config.yaml
n_layer: 13
d_model: 768
n_experts: 64
experts_per_token: 6
d_expert: 96
d_shared_expert: 576
activation: "swiglu"
moe_layers: [2, 4, 6, 8, 10, 12]
router_score: "sigmoid"
normalize_top_k: true
routed_scale: 2.45
balance_loss: 0.00028
balance_bias: true
init_std_router: 0.021
lr_router: 0.000197
vocab_size: 32623
norm: "rmsnorm"
norm_eps: 1e-05
tie_embeddings: false
optimizer: "muon_variant"
lr: 0.0109
beta1: 0.95
batch_tokens: [65536, 131072]
seq_len: 2048
train_tokens: 732700000
steps: 7861
dataset: "wikipedia_en"
Below are experts of layer 10 (counted from 0) of a mixture-of-experts language model. Rows are named router (the router's row for the expert), gate (a neuron's input weights, with its number), up (a neuron's input weights, with its number) and show model dimensions 192-383. Each number is 200 + 30 x the weight over its row's rms, rounded and kept within 0 to 999.
After each expert's rows: "gets" lists some tokens that make up at least twice as much of what it gets as of all text. This comes from a sample of Wikipedia text that the model never trained on. Tokens count by the router's weight.

# expert 23
router,219,199,196,153,174,222,188,202,154,202,192,203,259,221,188,185,222,209,198,197,142,206,174,272,191,204,204,228,150,198,204,192,236,186,213,194,184,227,231,220,228,205,281,220,215,207,211,225,242,207,203,289,226,202,196,196,173,210,146,218,166,219,186,166,151,244,157,166,257,198,210,207,260,238,198,212,192,150,181,186,229,179,190,237,203,237,255,228,204,165,193,178,226,216,162,223,267,175,212,175,172,170,158,143,204,212,179,190,246,242,237,224,208,169,207,256,219,201,234,175,228,206,153,187,193,171,197,203,165,203,238,147,262,186,227,205,170,220,226,141,207,200,222,153,224,146,210,201,177,198,204,206,229,154,173,200,219,202,179,182,192,180,206,213,174,156,215,193,165,188,179,194,145,196,141,224,192,240,189,241,191,225,158,167,187,192,209,181,149,182,227,222
gate2,206,177,196,246,209,248,209,217,173,240,201,195,195,211,171,194,240,177,159,159,197,196,194,174,233,145,178,168,157,213,170,199,233,224,217,145,196,239,253,177,194,213,219,214,189,153,193,213,183,190,196,213,249,137,189,223,156,210,194,197,249,204,237,164,206,167,204,144,282,199,224,244,232,281,240,166,224,220,207,190,190,207,133,214,203,202,162,207,135,172,192,206,217,208,165,189,209,210,222,194,243,212,220,166,205,209,197,182,190,262,215,162,205,153,201,252,197,178,212,256,215,189,162,152,184,206,186,247,170,221,230,175,194,228,212,225,211,193,234,167,209,212,250,169,216,208,187,239,201,238,218,132,192,196,172,220,261,173,171,169,234,216,174,211,148,207,227,216,190,203,157,209,199,198,248,234,200,196,187,158,246,213,232,191,148,183,188,198,217,228,208,215
up2,198,204,214,249,198,223,175,162,197,183,215,240,167,221,166,251,182,209,163,203,206,177,213,218,190,156,158,170,208,198,186,210,215,244,220,142,217,194,202,207,198,232,248,201,191,240,219,243,225,168,146,216,225,190,212,180,184,255,161,174,197,218,203,165,150,198,205,230,186,207,191,249,212,196,181,186,206,189,158,225,225,223,114,218,210,239,210,224,157,137,184,262,184,185,207,145,189,230,262,184,218,238,213,150,198,247,187,188,146,226,232,172,231,238,217,208,164,214,232,195,195,222,233,182,197,215,192,176,198,192,213,198,240,160,159,222,190,186,210,187,170,180,215,196,168,183,182,151,215,193,178,250,176,189,179,217,191,251,189,213,230,236,159,182,123,226,194,196,205,250,172,160,245,196,159,153,159,174,181,170,184,203,214,183,170,128,219,210,167,223,197,219
gets: "\n", " ", "% ", ".", "|", "202"

# expert 58
router,218,214,186,165,198,233,208,224,200,248,184,159,156,195,147,138,222,194,136,167,182,207,152,204,210,190,223,183,154,222,186,255,159,188,158,238,154,250,237,261,239,209,155,186,191,247,208,250,216,223,204,221,155,242,186,300,195,184,209,170,196,208,226,207,168,229,186,171,265,235,247,179,209,229,175,203,194,233,208,222,246,234,214,261,172,221,200,205,252,241,169,171,268,184,228,240,203,186,209,207,155,167,195,223,210,223,150,143,212,198,206,240,184,228,209,196,249,220,210,173,211,208,216,181,260,192,230,244,196,175,198,232,194,197,185,192,196,196,241,204,214,187,230,203,155,207,193,206,217,188,152,231,175,199,206,220,169,211,206,244,166,177,182,213,223,216,215,220,193,193,209,172,181,232,221,239,168,231,204,254,169,190,234,213,225,201,239,124,232,181,212,205
gate0,229,173,219,210,207,169,252,172,188,193,265,199,182,204,190,170,237,226,195,154,174,220,175,232,224,173,212,237,141,223,251,195,212,195,179,189,192,247,204,197,109,230,217,238,189,250,192,230,217,175,208,241,192,173,230,215,221,139,238,202,175,192,169,221,187,190,208,191,154,191,217,226,178,214,215,237,198,175,257,188,209,204,235,202,178,232,179,163,179,192,200,185,172,243,227,184,223,195,155,159,218,166,214,200,210,193,189,190,146,180,214,140,253,244,236,157,252,228,152,201,242,208,208,193,200,265,213,221,185,228,221,187,149,173,200,191,190,120,191,198,221,181,209,200,209,282,161,167,199,150,202,225,221,236,182,198,161,254,220,216,164,233,204,252,227,208,194,217,157,242,222,155,242,206,210,164,163,214,160,235,233,228,247,138,199,189,210,151,238,157,210,190
up0,188,246,226,179,217,189,172,215,201,260,179,165,202,201,233,211,198,172,208,187,135,190,214,209,196,174,230,213,224,241,197,174,196,182,206,246,231,205,123,186,251,205,159,181,225,200,180,209,238,233,181,216,170,190,236,178,223,222,218,154,165,264,304,161,184,174,232,190,247,228,219,216,207,216,211,228,211,227,214,188,226,203,234,229,133,201,189,169,181,201,224,191,192,168,212,194,201,252,180,196,217,179,200,211,182,170,204,167,228,187,201,203,179,219,214,231,194,174,264,199,173,239,220,255,209,166,213,194,242,185,237,214,192,197,212,199,171,218,231,198,278,178,213,191,206,213,263,253,181,232,184,178,243,164,217,202,178,246,220,210,207,201,180,194,182,215,181,163,229,218,261,236,215,167,172,235,237,221,237,219,233,181,181,156,217,183,189,142,157,228,187,239
gets: "the ", "The ", "his ", "), ", "ar", "ri"

# expert 55
router,198,264,196,223,190,157,161,159,153,171,163,227,245,169,234,173,201,183,209,232,209,198,193,188,169,177,156,184,205,226,213,214,229,187,222,152,153,214,249,225,208,247,227,198,212,214,213,183,203,196,200,231,202,238,197,191,194,182,219,145,217,197,229,220,210,231,259,210,218,217,173,212,200,146,168,242,153,162,193,211,282,211,229,264,204,153,193,221,185,232,188,194,203,244,196,151,215,211,225,187,211,206,200,174,196,231,175,161,258,208,257,163,262,216,195,206,171,176,172,152,222,195,209,188,209,186,192,198,194,186,221,208,231,177,254,226,183,166,221,172,172,203,221,209,193,179,121,183,223,182,187,167,206,203,208,209,168,205,162,229,181,212,205,228,187,219,197,237,229,187,200,229,220,226,157,217,164,226,182,218,149,218,146,209,182,203,165,220,199,210,210,222
gate0,222,234,181,220,211,244,190,187,251,199,252,169,157,169,216,181,188,169,180,188,202,234,189,203,215,210,229,168,198,207,226,203,210,228,222,188,194,136,187,203,204,218,190,207,200,165,173,128,228,238,216,171,271,184,189,182,192,192,173,235,205,167,180,216,232,201,151,174,199,206,204,255,191,221,182,194,169,204,148,208,239,255,234,227,248,186,190,218,216,225,200,245,203,180,242,218,179,217,188,242,260,210,216,194,178,195,228,172,256,146,234,127,199,203,191,149,184,224,208,225,226,209,167,205,215,270,184,192,203,135,197,204,193,178,150,202,200,235,180,218,206,183,204,178,218,220,180,192,221,247,216,251,201,201,156,171,210,199,150,225,160,210,189,157,175,203,177,222,203,277,197,177,242,176,195,194,203,180,174,162,195,192,203,164,184,192,200,186,221,212,198,235
up0,207,217,213,165,229,159,216,239,175,158,178,246,249,179,214,228,199,157,188,167,189,177,196,210,204,261,181,221,186,208,162,193,187,168,213,208,269,173,250,188,193,209,169,214,178,165,237,191,225,241,165,263,137,191,225,234,196,228,195,204,226,231,167,216,195,257,201,197,187,178,139,238,241,221,168,231,201,210,221,211,215,168,192,190,182,218,144,177,189,209,129,190,146,229,181,195,228,213,175,217,219,197,140,201,205,196,144,193,159,172,138,243,128,245,159,204,237,164,164,130,192,183,234,204,191,141,164,216,165,232,236,214,188,204,244,216,196,204,190,205,216,196,214,197,274,196,229,252,199,203,207,200,210,178,203,183,203,154,254,218,243,231,183,234,263,191,184,186,213,164,179,161,166,206,208,177,162,247,213,222,259,186,158,241,222,184,239,211,156,250,191,171
gets: "| ", ".", ")", "|", ",", "201"

# expert 20
router,145,221,147,225,203,246,214,230,194,215,186,236,225,199,202,233,192,151,156,198,205,169,209,177,195,175,167,208,180,213,212,215,173,161,129,158,224,192,180,188,265,252,227,194,190,236,193,130,203,240,196,222,220,207,215,215,257,189,180,224,224,293,198,205,209,257,109,171,268,191,220,212,190,201,152,212,163,222,198,216,281,231,189,252,184,182,216,119,234,200,147,178,255,170,235,223,227,217,217,157,213,216,206,163,193,225,215,194,202,245,236,240,215,226,163,221,131,217,197,180,211,171,235,279,215,190,226,228,165,193,234,211,226,211,226,183,182,212,197,197,241,216,196,250,181,210,146,215,177,165,164,193,189,206,193,248,237,229,240,252,196,158,260,183,178,165,158,195,222,232,210,241,154,225,194,240,166,261,189,191,169,276,236,137,168,204,243,182,208,193,203,232
gate0,220,188,171,198,183,201,189,159,203,255,217,156,192,171,196,224,192,156,277,210,202,198,191,190,176,227,234,199,154,249,180,216,202,181,199,191,165,166,182,214,220,214,226,234,162,197,211,203,195,181,236,202,206,161,202,255,171,140,175,139,196,176,194,167,218,260,240,181,218,228,145,180,176,202,198,248,204,203,222,142,173,181,176,246,166,200,192,181,218,181,234,203,204,159,182,197,202,157,221,226,175,253,198,210,230,184,171,194,243,232,184,244,215,188,107,223,269,173,193,205,216,183,209,233,228,151,186,283,178,171,199,183,226,189,202,194,150,163,248,200,210,225,213,203,224,178,213,169,185,163,185,194,206,180,233,173,208,221,179,210,126,184,215,190,165,160,226,213,221,200,216,209,198,160,206,210,235,237,208,201,250,219,207,217,215,232,221,184,154,187,191,194
up0,223,232,212,215,210,205,190,184,204,186,226,245,232,235,177,168,205,231,161,231,183,186,152,243,233,181,167,221,185,179,199,237,217,166,214,209,185,192,224,187,161,147,172,205,228,172,196,227,232,189,159,232,266,273,222,177,163,210,201,228,219,186,198,196,219,146,146,220,211,214,259,176,195,194,191,223,260,150,192,250,210,243,196,147,183,222,213,230,200,216,220,199,219,228,224,175,154,215,165,169,241,193,220,194,162,200,247,221,210,129,213,189,209,200,264,162,192,207,264,214,215,170,211,243,167,193,185,133,200,216,221,192,160,206,182,201,262,195,160,140,178,197,250,201,183,209,201,210,236,271,210,179,227,241,182,208,177,192,231,201,263,238,180,205,187,220,159,177,190,200,218,190,204,178,195,209,174,153,207,249,164,220,232,208,210,176,233,244,208,213,234,192
gets: "| ", "- ", "\n", ": ", "\"", " "

# expert 41
router,182,169,190,178,180,205,241,195,167,207,205,206,169,219,120,146,225,171,179,230,188,167,146,181,207,212,202,176,208,186,185,196,223,201,162,199,195,244,234,159,205,243,246,250,210,187,200,233,215,184,183,213,178,231,133,163,154,166,182,274,202,205,161,193,209,183,223,159,207,215,206,166,225,244,198,177,186,204,213,203,172,201,181,259,179,178,195,177,189,250,183,194,197,181,161,230,239,167,126,257,176,216,197,149,239,215,193,175,154,222,167,245,167,198,189,255,232,156,217,192,207,188,209,201,180,198,171,191,174,154,203,214,259,229,216,246,184,159,210,206,255,208,272,196,230,239,195,219,161,203,205,233,193,177,192,202,185,211,154,232,190,192,261,179,175,223,201,240,199,224,204,175,174,139,212,188,210,184,218,202,214,177,244,182,198,169,206,181,190,233,190,175
gate0,177,134,173,221,234,177,217,179,256,172,151,179,182,211,148,170,197,177,176,269,194,164,232,180,249,202,185,129,229,189,192,218,149,246,197,233,214,205,183,203,199,219,205,184,201,198,219,221,196,249,210,168,208,162,181,263,202,196,156,153,179,182,198,201,210,249,128,183,176,230,196,178,239,222,121,169,213,172,225,236,251,199,261,176,208,240,169,186,175,189,191,206,147,199,228,161,188,201,242,188,250,263,196,204,256,204,215,171,165,213,230,233,217,206,166,180,171,189,210,175,178,183,196,221,219,111,207,225,212,183,225,239,242,193,240,222,179,141,233,178,178,206,217,194,210,183,213,186,148,154,195,179,192,208,221,240,199,183,183,212,232,166,222,201,190,178,200,212,188,201,198,202,185,210,238,210,258,223,185,198,169,263,187,228,170,232,208,211,191,255,199,217
up0,164,202,181,186,219,181,228,196,233,192,137,184,187,235,141,193,182,205,206,251,198,191,224,186,203,224,193,156,218,181,180,201,160,243,193,176,231,184,211,208,161,164,189,182,170,221,226,217,185,240,174,171,189,196,233,230,234,210,178,162,156,257,186,137,209,196,199,161,208,223,224,204,223,197,98,200,185,183,247,228,236,159,277,195,206,233,181,232,141,203,239,192,140,222,216,183,204,192,165,216,260,226,181,186,212,199,169,195,163,218,229,205,215,166,164,191,250,214,165,210,153,184,208,194,223,145,191,242,213,231,224,211,222,213,253,207,194,115,261,163,167,198,176,184,227,135,184,277,121,184,256,161,245,197,161,202,190,160,205,187,173,179,239,190,176,214,190,177,222,217,208,209,192,209,215,181,206,194,160,172,149,249,184,190,243,235,224,205,189,260,179,208
gets: "| ", "–", ",", "D", "h", "1"